Experts of a small language model.
Size: 9 layers, width 256, vocabulary 8192, 118M parameters.
Experts: 128 experts in each of 9 layers, 128 SwiGLU neurons an expert, 3 picks a token, a shared expert of 128 neurons.
Below are experts of layer 5 (counted from 0) of a mixture-of-experts language model. Rows are named router (the router's row for the expert), gate (a neuron's input weights, with its number), up (a neuron's input weights, with its number) and show model dimensions 0-255. Each number is 128 + 24 x the weight over its row's rms, rounded and kept within 0 to 255. Numbers have three digits each.
After each expert's rows: "mostly gets" lists some tokens that are sent to it at least half of the time; "gets" lists some tokens that make up at least twice as much of what it gets as of all text. This comes from a sample of Wikipedia text that the model never trained on. Tokens count by the router's weight.

# expert 84
router:132136159144104151128138139117145165114146135095133123135125103147151114130121136118175173163112111134103166137129119146115157144102110155120135117140119147095110088131152134119171099103108105138132166134131138098123104139127139150134132091110137121168164157109152082139136107125115087050136148131113098168125120132136121129113134107134070210169136111102154085148115170145140140121131094147149115138117091162189119146097120065095126098114100151125138092101139147121152142117137090160145145109129145126150154118093129120096120130114138139099157116112128114185114162111130114105121156069119090108148138105142119107106141091155107073152082145125111192137119143102142132142133125155179133141131125153135134157112146153144094107121117136141121095120141114172113127075134142
gate0:100132145164132140147147124100134149141108157145106167116123155144166138150176140094161109106112124140113092145155145123097115194066105163110112092138116118107077078145134119130167115138098132155135091146141144127136138124123097108133146127128145144080136141093131123138135155125119097116111141126160142130145102057130152113184109145137073166121116129139132165130157129183147089149145109138144140158104175107129136105153125102095168134133145119161136123144097136118115094154140116148110145088135155117127134132148155087152155165139126083119105101126148122118129118105120142128077147113100123171112065142102098113116136165099077113142143113137164139116116124142121136173136119146140169131104089096144155091122142153129105164142120136097143170159149128112108120087111137
up0:144156145129155129112135144109126153181148105072105173107181153112165122128105142087091140154159127125136104121146100118091088091112121129133163140151103127160135080138112118178160117159115120089171116150127107154137170144135079162102159080098121161057103130135133117138135150119117163150120157129151158118114130154142118152118123122134157159125149110128128128071149109136092128101137126129096162121137142163126131145165132069103135137099144144171129133122111123133144139133166129161131141144155142125134132122094128140131123128168112145125143101131129119124147110123110157095115138115102145137138098096114125135170092175138123078122127152119113090110150150173118117153117142213107133108112130156121120087118105141116148124148117123156132081147149157079132137129168079
mostly gets: " September", " October", " June", " November", " January", " February"
gets: ",", " May", " November", " September", " August", " January"

# expert 51
router:117150108168145112149112111146119121125147125108101142149107143143147147127148110151128087100121075097134128140093136127141145152150122124107180152134128110116138111157108147126136156141146081106112088149091085103089147135109097117156148117100150159130143131166131120086142100163130124135099152140167121133129162125155108175104135134148144120151104129131144156153126098079117137108169139154138104134138108100136122143147106148171117150112140121153142099123127095068182166134106145093146121107074159113160171137125110152111173139132125146102131078131102082149133121108139144099123111161127125138133116104103184150099091100130102100122156145146166143141140142146089093140112104067146128150135093134119122134190141154125114098103093159146122107145159129130110179123124064
gate0:101110161146092164130102113143130144155122157098145098164105106140108121129146140121128083132134135099136137082146096141122120113173056078173147160114130175152165109098110117146148100108090143129116157104128168124128145166119132100121121129126126133112076134164120116148082155146116116158128137157113104149142083140127141121139119106109127140144163122153168132132137162117109144131102133136155146113147138124127161157130107105165124112114116144169148111133110117086158158147107149112157159111099119089148126120111143149153149132118157189126196078080135126128098150181148072115148132136136113112156179119099108145121113110117108132142121145134119155163137114159118148097172108126144101109104140143127120114087136109119110116050135159129140155121127079149135146106119157
up0:125126121155122146145131132122136134149141113105131082157079154131154123151175141167160097121103111147149119108138098100139120099142101139112125120157164138113153152109136169146123182131145107134097119115141113148115117139140146124133090090117152075121135159103124142129139135128152086113169142164150114078149090147147120121118138140146101113139135148117112135134151094154107080110114131156154093087159102165167127132133086123142151146106159138139123091141133096129136152146108122205118125082121147106098162089114103143149147144126150106159119147094153095108117117182134096135201164143103097153170081114122098137105087090078120135139123145112112166089128111154095156139114131149109107113101097099136123114089163139137120132086096149148094098115144115126109139126117129
mostly gets: "     ", " MF", "   ", " FW", " DF", " GK"
gets: "1", "2", "3", "0", "4", "5"

# expert 97
router:122157146162134161134124130120131117112112157119144144141090130123168127099117140140093151156130126130182117105123102081119104116142092158104124098110110102126172117103099151104157119113118119148132145140107130091082143115128149106139167153085111154140157121145161102151139075100118125123144117127192162075157080137131122092140118141099111094174123107134120101089145139160131153088094160109138145117111141111098163083154115121109088101119114138113136144120113106150128128129120167116077128144114150120131144121144098155124113155111108130133147121169132146177142151102119140177139165111163153143182119119124130133127150112171058149099129109169101173158170113092129127128113148116134153130099145083113142102159122138137125129112124130103137185163143127089142149149103097
gate0:108119113096133142082125149085124125141151128121156137141194167136090158152119093149125112141169134127130157119124105123132099136185106102083127131125155130115163162140119135058108131131153185151128135109132143105140125127134122109119112121119131105108077123107122122123122130106120118123144126113112146139073128125125070162139120144133145108187140117082105125130156122149167125149097117137143121144181124102141136130136149129154162134081131135131144157120161109137138111173099091122100110135115139143109121125084165094082147095145124122113083126150104108163143150128139132105165122115114123153122081121103128072115123124154127144116121171097169100111101166119115139116130110147146039130133157110108151105121079136143140136103152132130120124094116172141192131164122158
up0:088082127184110160132113122135117195109112170148122137133079105131185124121157154161125159131074127105137102088160163147108149121142096158135123111106149139122149149116166122178106117112113162169104129178125115125095159150134140159119153111129099108160144136125146148138108153134097104124132138116144124128183125165152107148161117102125175156153101116113153090110086095136104129143114127158113094151121112161107107077195111165129120095123119134134133098107111116145174134123157150149129109154129087094123121152147144135141137141138132128142167128113110133128135070120131154121119165119122116150131143146138161085134130122109126180125163095130096118165157100108100143176151145136144137100112108147108146143143129138147117132085129117095119135127111136150142191136133100
mostly gets: ")\n", "}\n", "\n", "})\n", " •", "*\n"
gets: "\n", "-", ")\n", " •", " |\n", ".\n"

# expert 68
router:129145159146092158127092119157125097140131115144136102154126093094073148134149106134135133130130121147117102127087151111102183127124149119119129147130096086134096106195142124111104102129130104184131145195148125156121114101140156121125146110092121129128167135191163114123133143151131076086120159133127117099106181147111134173138115116111133170116127115116143127112135123115140128165083110158121136162106103127151123085154170140104123148161118121140144128126162083118077110098119163117151137085143164134126140118134167107159131141136103166113104110161127146145113095122159076136061118146121155083153132162165104122129133112165169131161132164061137141110124124125144109119134111150111116102152134116111155121138135113123124105109123117112128128103163086142130089146119126
gate0:117159132113134165136141073078079144131139121150175153162138100124153141094141169118155151139120126103074115149141102102115143090145127151136142090140106146116080141122105106155126171137144149137105127129158094128116128132124145154127179133134161167130135110097105133067100164116118100136117145131132160101125123184185152106137130121105127168127108118157138163158108121156154115128133090140121134155127104129141139124122140137133090162118109093158095124097129118151092138167136136130096125112089154128102154144113128089126144180128122152135124120071144119142221115086127128120126132121102086088076140122114128130119140131110159146066160163116080137151153122124142125143103117160123100119158137143132154138135147111126112129119122113144151130129122121119136150190124085
up0:136096149170117179109114098109109143117148085171122141149150155097119133150103148145153132149122147120135125106113124079122137091134142105164092129126130075139196178134104155138098132116109099127149172173114103135111092123158141118082106126153108086137116105122137158131127138114109110152085111109124084129112131121128119116122135134116101106152150151126144119108101105115158165109100095096113123128139124139128134142101148111153143179115103135148111126055127118128153109131148155104166190113142100111146121143120108120093112116096126146114137094103114120083124104112126109120148156154120140114112136128132078142111139153156159153164141122168111180129144135149105109122107131136111141089137130102148127106133102079097109106156094065159142152147139087195154114129108168
mostly gets: " due", " down", " died", " death", " killed", " up"
gets: "ed", " up", " him", " them", " death", " back"

# expert 39
router:083146120146129133128174132162160120118107145142080131127151140180128152112137110147161155124163136151178167116110087086137145117102152108115144141081093117089121129119098131124133134156144116124167113156128096130145119111137150128138123090130154117132139152144098095095115167137124184130125100150135090078140170135123166135097141136157133150098175093137131109117141083112142125141137108128109127119129162132107115133107156179130141169155126059105136131121144135119093106101149133080122151100101148122128131148144124098164108141141092155157146129104101154108165110115160096096158101126127141107119130116156118099139100105170125156117139124104089113092135130139104125122137129148104145166101167143142140129124142093131130122111112057141136206126097130096111142133081171
gate1:146096105120124110132173135164129131144123123160087138117118144159123123085126117140160172120121148137166105111126077127151157071102147153089130136134155091121131149148134162138131085143120065173128135129130153113135116103182166110177138114156114138124097114138146120159118091172105171113137138137110135110132137088115130119151078127100158122153088140150119143178153143114134142121125145128109121117124110170128133121124151096097165139139162121146148128156137096096108139113153114158163130162115103096118117127178163116135126138136076143149110152165172127129157099125119104144161103142176102088100116172106183129102119137074145116128139131193107127152105123116106071126139118134115133158098119131141151135151100136100116169159163138104123147142133103137113144153108120
up1:126174103096143154151115090145141100129102130145161140140137135109119118130093120195113143102098117122117138167124142103109135128139100131089147151109112134128166156136089141124102081139127092135170139124097129141106136103143112167128128145154147126109088109142152134154156111124131116165137134069093117116174127129100138073158093090130112113134072133131116117124160098131155130115146140157089151105146138129103085106125139117143155151117148122116128160139095146131150136162124093154137173122142168154108137111130173095189147127108096165145123097081158109128133122110123159107117095151128128139110137117075132136083128121133123185134136138120155123169121191107138131102121133136157123164143150139101107118129120090130149119137137144084152100137150098116197135151150188
mostly gets: " gave", " get", " wrote", " stated", " bring", " saying"
gets: "ing", "ed", "s", "es", "ate", " make"

# expert 98
router:140178116183128174114139123137081138092155096124125113157128139160139110172084122133104151087168119148131169132149162140116140140103121139136159081104097092136147099095157121137109132116111144146148148142141143151150112094140142109126102141130114141135100159171108150058110118123105150156105111118147106115111070118143154148129151129132104162123102120070155133136136119109125142188127114124130137124136154165142175140167103163131103130135083139114153167102131076147134136114098097173145152144113125128154181104168114108112100135108123126151120129172113138099128110120114135140083137082093172113098115125157119121137137142151143119120184120155158139123116093111136107096127104138142094118133130151142134111119141144104111092112103128163128183121161100110157163143125096
gate0:173140141120109176143147142178115164134176159099124180111103118116162136115101118110134138141150119126087091141125135090090156170130161120115159136111142131122103162099103140145105108143136148106131108093151104119138138147164137124124147136133141140098081120178108155111140170094089159127161125112159122106127171116105143163118105132125169163091162124141101114123063158106153092123131118124115105134124108124110118171136116119105070117105129092110126130164112141123138137125150130125138132117130147143135144127070109098151136125159117160138132155158139139098105140154122162136053112101123112144097081111127128137115098178117117100173139131139110125118156129160143075116125072187140124137112087168128133148123122137150193115128136129157118160131144100137129110117116120
up0:093125138141191139106132115098141132107118144088108163138149128105118132104132107114150164118135140095102101160126114137104151110115143128125154094129114135135176137169132118115115130130139137111093109154142126121133128136119107132090140141139158151129099113139104104111156084121126117145111111127129118148155162127191124128120105125113136118133144115154123115199144180109173131149153069074120119142144132112121156135157162091145114139095133117116131118110160131131108144125097173105081077124115114148094140134095135107137141114162073162114110142107116092097163144096140148129133045100088106145157143125111105107136143160109130140132157131090083114146120155134082110106130096160160154126137096192131163129085136137116086149106118089135119099148159142073117133103128115
mostly gets: " his", " their", " its", " her", " Its", " whose"
gets: " the", "'s", " his", " The", " their", " her"

# expert 25
router:117147116131126169170142133113117137144141095106129188145161153115130119116107117108136149095146092130094140104119137122108210150123061194128106162168124135121130171103128127104141138130154109145137148138171134114132121104109121118153102169143112106130154118150118110089120094139164139066121083087100134153108149142084118119095138138162166108108117151134150088154136120149143130165100111102144120105158098150146137138098164133105136131134128123123131135115119173125109141096162145129144125158130163143112107099161148115119101136107155137127109116127118133157127127161163147150116134142179173116122141153129104076118101126099115099109082088134152133173108078094133150143128147146139075088123106131131152091094147111147134125126137112167121122098123133123178136151165107
gate0:109174111094167131170110099141059108105105091156104086159126155150140123103145111144134145107151144170102171154137205115140155128127152142102127116125130141166163180167153117145136138119171076159125185157133149146168114117128148097107111103101145122144144163125160146162158110136109105149127136114134145103154129105142136108104113126137137161153113129141178090117084073127128138119103099108109164109126143138122117140142168146117128136119136097130111145125110122115102106183125140130140149143149144157178119103120134115116130082130164161130099141156142147109122133107121123137163094160112161107150175139136115134143153125147103137110145111127126127122146082143140140145088157142107101174117118094180152146118110118117163133132112107095113081143119150126130136109104171
up0:112137111104109109101108145136138190155094150121128096170099172133146140097106138149117160173116147109112149142144158171143106128136121130115123125126142126135139107159132130096096108135121156148089129146062080150162112153107152121146176110123105141124152159118125092149119122135122109165089130136124127142125113117130114123091130143132138146133100103117147138117154152117123182126098128151140096140076120145144119148096147094119134168135125121123135153156129183134115115140113168139124137124107136104107108140155103130153107179114123128138105129162129133066110151147188111094101097073112100104117121165085134157131122132122191132148155154119102166132154098116094139130097139093075085150128105129148061123107122114165115113156129149159147101106150085127147114095162134
mostly gets: " a", " an", " another", " Another", " any", "An"
gets: " a", " the", " an", " A", "A", " his"

# expert 114
router:105155125139141099131137116133112090158122126116118154155119116144140116093113115124118149126147135151109133175144118140121134145143149110134077071124128103170108146150121118122084109118119180171105135115105089149154139132132144110109114159144154124127139164116113154152137113127125119093120162112105138132113159142126107164137092116158113164130166065105133097167130114118103141117102114105100177110160101095132106116125141157179083073123122169142139163119122146103157100132104128133100155072139149130154125142117142101159102100137123120163130150078156121117135132147111082108092166176144122156148137126155139112130135106067085163177100150090137110136107092112153139135176153166084131113137156137140120083103127139152129103089118158150153115113111134149171113152123115
gate0:152098155156177166151115142100083130127116156130139138179138111189109113132151138182128135134097112161148119108167124100153103131126117119123097101103140140135127150117118132131105133118086115156078105092132129143114121129123139121124076190096127114105068105125183164118124143118112133121122179117115119146135124130138118198144122157144139087118197126092114092111131129164163125116148128176125177162134094112135106127113096122129101132187069144116144117118141146147132171090113076151120143118136163147095096141103113113132146154099130130107142127135119153169134158128149126139127128145124124119110133124118102110141122137097119163163130121106114087144166110125113082142142107157086134138115148172125133127061144139111149131158130116149110134104119127118132120149149161
up0:130159124171155105128170167134093130129134131129136129116127062189123128118123108156098180101111132141145120124144150146092112120118093102139111134102111123132077118178105167123090116146128160153164095112131111107096155123127141131120139121097167158117104112099124166096110090095118109129131121173129128098115118106103125194124181132131110126124135150140103113123139135114161183132104114156084140093140124132186119150111080116113112092115096166107157149100099131074126127119127110131107133159147154120103119146114158180153163125161137144181090157119144133139091177144134127107140116132131145122078085160135151115146138123128127144178088121140094146152136126099109154161139139125137125106157153132132141135099177134155109121137107116158118114112154113123119123154107150
mostly gets: " and", " or", "\"),"
gets: " and", ",", " or", " &", "),", "\","

# expert 40
router:129161125173103101067167134110079128078146101114105105152145101153136095131108121127134124147156109148129174134140111154146121162112135107121119153094145113139148136129098136123116109150111136147120125122173132171115144081180164139145126158153130149138080169114096133145132100134097109143103104139144117131137126130124184101141094154162113139118115136079126145126118112110149144159113107158144146157122140185136131148159096152117157106119126127085105149110123088122116174101138100136101109139134124106152115169174126110144097135151115138136107141153156120123096117189096148125114127137116116140105113098145125088156119127081131148160114127097154129060151095124156121094117195134145162097126093160124116134131118127117160082101096116109111143115118149120172160145138085
gate0:073141117104145114151170148152133104114094112146158130125103159113126133112155137108108148160157120138154132126137124134149115120121113145089079130135114130124111129139181098163135135119148127102124141123127114125103160090125149110158112116146151121129161085153154172157119135146106173173150114123111108151171137151103150131162151149123089150146098154109141140097126168143109118156095148089129192137132146155106126094138155132102168148104127103165164125083130118114119138118156157109077125111091132112152126146149040147097115136108161153126144143150104100126120085105149159117094074128123160132155140136158128132142163159088130140107096165096139125181147116138120107118098099162124144078135121117126122118119081131145153135074113117079124166113129139135107135148138136
up0:121138152194171160111160161129135133130149089164131189120111135106097115140155120146128151138141121153137114188126124161079075146117122133113168143130093108099108144090115135127143116110121148123085114171098056133140111149109119126143118135093137131137122137116108131095141136094133079126112139104131110072110105112137160142082170130146160110115135131136076139152120129149104157103128095110126131102128138123112110158149112121152101115109104125091114160113144148148102119168122126109140113127140140157139135071137142113099094110138127118160106116125121174142151169131146094165127130144172121085174095132106154138104115081162153091124151126131165116173148151162111127098133124159168089152099152139117104170105131127153098143165130152151129137101136121138117127086117116
mostly gets: "The", " the", " The", "the"
gets: " the", " The", "The", "the"

# expert 10
router:140112098165105109148117143104104107160124130112087167097142121182159111154119118158153090134159108090156146160131113152127143158120129130134143150128129093113120122116153162127133102184111128149130152126125121124108125106187163129061066162120131123160138125097118175136119120133164086143112130163162109162115148114118100154145091135103114113100129095120170098153146079170141127089110111155121185122150117153148100145136107095105108076203133111117104127113123134158127093140139107150133153100169100139093105134164150125107107128129120126094157089140134142158170088117126104096116118138144110123142147123139103099141096136112088172157133136119117148113104132145145129150152161133135141170098156120121126128171108105133121098108106112127134106103101098092140140118127120
gate0:135160191094146172096128130138162071160136124152118117200110148152148113119155156118115086140143093166115133114143122111127137135126135179135116137121136103152146116135137101134131099147125174117151133146118100148115136129177116127112152144156122146151138132156123090148130094118157162130131098109129138108079132091124094090136128138164124132094094199141180128127147128139115100127117138082137125138085103161159110097111176137137117136111103148106139144117125150139117109121124139089124145087136134145087102158138127105151103165114140074132113163112168124101145109169130124171099164150117131113120162140091107151135144124091159143111134116127083124122156096085139087103131115137115111117120176145146130149079123130146125133162174139162121080089132142148152125130108108
up0:116161134155168137102102134139128153124104115102152124123100146159128105077136100113133132089104140107108134140109099108134150163112106140177074095135104160124114111156135155118106132103105090154124116156128122126116107096113199124112177146106141153103111109148097104133118091115119128152112133174151120105127124119152145136136121135100110113155101139168119133118109118084164122165162124113101111095149142148142070135097171112165124165171129128136171146109119098151095111167165102142060146165093158133126103115145155128131141156133103120114118126090128126144136112130129149125111116152144119137163190095102179106092135155122108115133148153085148132154092124114131123136133093168144146156141134111111144102135112109159090150115179118120163104155155117173103104153147140
mostly gets: "\",", ",\"", ",", "—", " ,", "),"
gets: ",", "),", "\",", "—", ",\"", ".,"

# expert 14
router:074140100131114087063115119139124100163155164109113122169122132113106164110153071159131153109115152140151094150121139110137176090118133182169121096133166150140117140138159113150086124139109134091113151136120142163131159153148151134134105083149090152090092113123136141111125160137176136122148108137105160119145130129112128086130142072143153129087128053144121108087108143083146162137131138158138137126129140091098130105117139097086141119141159091121129142141141143158155115162144130116104136152136140169146162099143148108172115134145111111101116112125101089129094126108122134187086162140148144126105135111104119126142121159128134107087115130142116163091134109151112163157148123131136132131137124120093128136179133168134125087107131075105142164129147135139128133112109146
gate0:083103107124092135085152124098100134140148128130095083135119134137138102146178140125126118142095109116132151122096097132155179119125104128139145115153153132194131123122097101105121113156174108168107130135124094137095080105116113124159150132143141200117135100121128125101113094137154072103152116143143168130117135127105154105123140151130117128069165088107117106118150161163122137094142095131100180134125182159113110115142107145174122155075110120109109121137148119123115090130145097150111126125130142123162076113154119107116120127151120102137158122105130089129108158129135156127100101147137120137082106133116116124136095171126101136102108125164135081128176110133083120139152123142094151175164143155112121100158159167116142141177147121145137104122176119105136138121110136
up0:103096145103153150099106115133125133117137132126121112142142111183124110116151124111145151139131134117157105156151120130104141098098096151110129142128126075152112104124139106120147157130115111186150121131128117164072132126140133142089167130150121195107133130119137060135103143120169120114149142122096124123144162120078114109146086109124118147105146182145114115107126124166093158122082136127147128154127168173083127118083163135154139157104134131134108094095117140165152138126199144109103132144125099087139135169082127144118140123154161134130152190141138128159126115112118139138137096122167132147122131100131122154099148123173118146108147135105202112130122166148087120113123089173157165134137165123118173130105168161133176145106120125133099138145140118134134140104119132
mostly gets: " Eagles", "ogs", "lands", "ips", "ums", " Islands"
gets: "s", "es", "ers", "as", "is", "os"

# expert 119
router:146082185131129145082144135122115111169154118120111139150133107175114107156170194127145119143142107098126117169147150153152127140143144154153084120126146061094068133123150101138141173107116145130118148105122082126123125136153157076071118105155140119172164155070147110129144088127157110119112111129131131166120139095130143096152145161146139111149122127127103106141120118145122156115135115104136126124150072151124092151121112137080114106102098117113122162138123076106173106144157138117124143101149125119131116137155112131139128124140124127105121155144161172115141094153104127136087149118113114117100114113102096147133089133119131103129124107163113125141151127123150138109162158149116111113104155082118076141126112151142129147107122132201115110137148181114091154122159100
gate0:083118129165187110105135147129148092147090131141110074131135168102162126141140148098143122085097133113159151159121131116134161116133104125128102094129127062162108163145158134190093158114097109148120119098135150173136141148156149092113084110134135115103127140123150087091152078142160160108129156107124139174108119116133138137099197131170131162135138127138128130157102137147112106102127139118104142158186104159144133127109132134117110136127126165115142140110110104118132076145109128110102151144122090119136140144110096109138115133096065104090148146099107150106104155131138121130100161126119117082139145158134127148137115122138109141148128125159136139156122131132132089121152171120108137079088104138123143132157093146120088162145116121070136114083100097101148112124117130
up0:094086121118096126090169109106132131165116161127128080096132141090197097116161071134139120142141104110079123116089092132119130111173150116138133140097112132121134129140149089152124106087044125146144127131122116151106095143158107121153094110099138095086115139124105147108148083123116148130097129093170129178126121148122144124143140168130139124159143143173163102148118151110170069139107139085125130115132175156124133146131159117157109154084098122114133153137142120121073141155129154120157120155107159116099135121099112115106168155115113143122155177098131121142158127079087150098128143108155125106117127158102114138125147149135120132148135097144139128131131107110138111126155086133139124102108096138149152119129117154116095107104119149106168147135137133104132164088112154
mostly gets: " Northern", " New", " South", " Arthropoda", "United", " United"
gets: ",", " in", " New", " United", " the", " of"

# expert 23
router:136139151154167111123135136155133144129167123140107125104154138180133121118113105149153138168170126120198147117098091118123121161124142114129158119106087139070145091102116125106107111104121116143169098143150106120133118122132139146106133093112175153091126177159121105122141150101139138120130109146179079116129165109113198158110175119170162139110157091097147150139157105107137133119112096123110115136113146150097135127112144153129167146127119084108089117122118117122108123117151135121147158085113163110117100142110173140114115152149089147103122115159084138140139099148115122085094106110160136079154119150139104133109109103164136158104117113107145110132135113151067134153123114123124152149143162123109116141119096127147101146118109077175129209127131145131113129112112147
gate0:104109149102160118116129120173100142106147120152149147143160117093125157135132101194132128136123112134121134152132085149151108137157162111131147129150088184097105144123144117088126158170131138106132130110174105125099083129087147141141115182149124176107126118138145076165159091088116116120149163141090108082088128147105105119106147109145146144143163102129133134117105138154113166117137103105133155120130143167067119137103115155129084130126116130123144137132130134137121129113117111177113170130066100086119140120151170163108108118120142091115117155127122145116170119123138108108147140122162145119166138131106097119172129161125133078133155131121093141085096103152180120141157115133100106114118122081124152156129130136143149095138163115146145095124133095075137160131124151
up0:111154133131143153162109098128156134125172092128146104119167127159067124130154145131132111130126118151107138126098109078068125111078080150124110115113144123083107164126122091110162127152142149096124117144102161106114130126155077129139132145156136101123149090113132099096145143122148145156071140127169149140138134110137076111120124144127113154117114156134158145156110090127126131111144141177096114122099109118141146164160145143113145119141149126120167115104094137149149124125191106098091170115139141157156113110116139111139142115127119121152125111100098138120099112118152141140141137089209170129085129147116151100110131132163163143088098099109133091121128132179161154128162173148156127100115094153140117093126096186126126167143136113109128153140145131138105142119087127
mostly gets: " won", " took", " went", " gave", " there", " entered"
gets: "ed", " had", " won", " there", "ing", " took"

# expert 46
router:135143132112147148127129107115131099145122159099128184154115118125139119133142156114096146126134134107152123064127089162127093137167085112107111126142144120126144056159090148135124164104110161091126143133197170122126136135107143120135090167124119105166103130130140105133138069128139133146101139132160145096094158115127178160147082087126126100128152101156152095120144097146109152104098121144152119137120101114081165109148170158086121125163108157145132107108128121129130161108125125136119116135131097127072129124190100136159161126128097120081151124161174116137154138130109145148081094180116144157139156156111116105109152138116110162145166133144176176126144138111116104134126150108153125128119140106128152145146118156151137129092158132109146160117133120094121098102123118
gate0:149107135162143148129156136120111145125091128072102133130100129143107099134092139134130120159159114107131141169071089132153140106144115158177146095106139143122105093173111127132124082141125122080106119087106115175091125130101102114152139101103141108163105115099122100122125170159131095110083121139151131149134083109138142132100155106107113121081103101153156123143129137106144159121114120110106140139113133132140075134134155126091128107166136148154134111133084081160119154134173093110122128107140082108096140136141128154128129147152079125139105148169160095148119114130140123138135102132119103118120153141128088113119127135142134089106108116135118151160164135199097082154119113133141142169143103137105114136110165107149106160164099124183141178147166119105169163122121149
up0:145131114149162114143134143105140161117125111085104116161115122112061119103124114135119124148122126136134155108097114132162118085086131131177110138141161137092170138168123165106117094144103113171124126111189104142112100149109116164109114086129111124139120101109138138124123122156124132115094121152152138116182124129149150130099151130155161106194138112064156113132146146104105140123136112078122157165123162100138141120103089148120098145137179132193120108136115118127116150129116156147123151155132179161117163107120106113134161082129103149105139121183174141133124131139139126115140110126126107103119137138114107148103113121127124091150168104146123118111169140146147101111109138115137131125096117146150136199126147092124157094153098174156099184130123151147167143110099107
mostly gets: "-", "202", "–"
gets: "-", "–", "\n", "202", " -", "201"

# expert 44
router:110154166168098121108118063111093119127105088129128137144123184145060142107178143167155125111123155119162140167096160100096129125148127107159121154103109142154126091102157140158111148095142112096127119123135096130136133147127116118117144159170143149129161123142154139113130141104138107137135139136128117131129104135128110179152143141163163143135092115125191101112134153131113139094104091162122124096103121116083102158151126113149140116119129093136127114148128131097128175128102164136143141137075128137123113157138147147106088129109125172113136121081170116123091107104167094097152158150084142129161097116107126150114108076143152085127134138154159157148171136116145125107147091092142111175152149145105139135129122178149135120119119133105122119137135148168112117151104070
gate1:140110142152172160124098121130119077145093103134149087108114102120150129147097086142159133145139151133134114155149136144113129139140123087181106132143146133119178139154118091132125120138121129110082085096116100100139107157147097114155085133142116147135178126164140106141106144116132175117103137151111126119182111123171129128101125095116112124082104143128130115132163112107132114115128108113143153132124148079159135148205108162118131157150130131137134065149133136101161115119082149160087153110127105143137107109204140119126109103140109159129175129126169124166163110113151110130111195148136138118116150133135162118084140142140109134169111137126140134187139100139127162145101122127101130111162153134092100099164116139139162110112112137139123121092129117104137120121071122
up1:113118129097178137136167116159121099130122108089151096117142112177132079136145094105128143091113168106122120117126117195130118101124062152151152114117127083139149143119100109125133135195113115140116132125125086105159173116071106090131139171110169142118160091150085116138116135118144123075102138122162098180122135116138142081088152120158130101126151168136122119126155091139125119104152119129083154109131167131137157150141146120161105150117142110102133132124108143139136137122146129116136116108145113129157149123123140105103128149155132135132120134132100138162145136144129153092131165146128086100104078142107094133108078151139137134136082151103135129164146173117144139139134122096104112098096131158072108086136109120130114093111066106117126112116108131119140173102111129
mostly gets: "000", "300", "600", "800", "400", " kg"
gets: "2", "1", "0", "3", "6", "5"

# expert 120
router:136128129123169134147096119115099110149158175104132079126135143128147132110094184143123141155136152126119117115135105120132130157121151090097111120083174139103113174149131158115134147135121092121157144115187073152126125123098122093113117130156156113141130117108146135073132078149146153121123104098129165158114175116119151134146130146123118133137100085089157102125113125113162160157096128157149149091132154180115187100148152157085136143122082108112104166111103166121141116115118098124140128088109162138112123135135113140123097134135118152140128139126128164152122084123167127099077102095127099115139143121120108082130104108121137092129142138144118174097133130120108080118138101144154157110119151085109123137094121173118139139124191150124155105126082087115133157156108135
gate0:087128122132135070102113087109088123137145124158138102175126132163147141121111087107139104142123162145117051116110147152135138129089121101172166110134107112136134122127120152150102155167120099135149137125152137154086163095148173128158161132127155109107116121080139092134105134142159123139117133136152138118123139147163129102083121096116080087111122155137111135143084126105151143144173128105116118141127154171117129151071118111087157165153125178082106140132147146142130146169108133152108120179131164120116106138124127157143118158175159124123133115092196099141084118097107089152151156113134144158094135122154129088151103125085096130123151127129098173144102137143142135126099138115106130129132107148136153124122137095142139092152109152122095149128143154147140147107115152
up0:111128078096138106096104109124062132145145172093160141136131098139079154103124153182106165096173140142121143115140151090158130139098108078123145143106134090145080135122127125124144126143105137114125099125123141135096107137113150100120121168131185116119089144114138154113113125105135082135155095121094150102127117115165144124116158139093091122092101130108146162139114118071184153152108117130134144097137115137119142145127130091122062166118145113127160113135115120154152166124119102153102121139086132116153126122145118149145099152109144116135139131114142091100091127091138129117119119102104134131105127127106162078153139103082133130127125111153133102098132133119110068124104094144080138119170140112060139107115165144112163096105130104147155168118102101128121138136145139
mostly gets: " would", " could", " will", " must", " in", " may"
gets: " to", " in", " would", " into", " can", " from"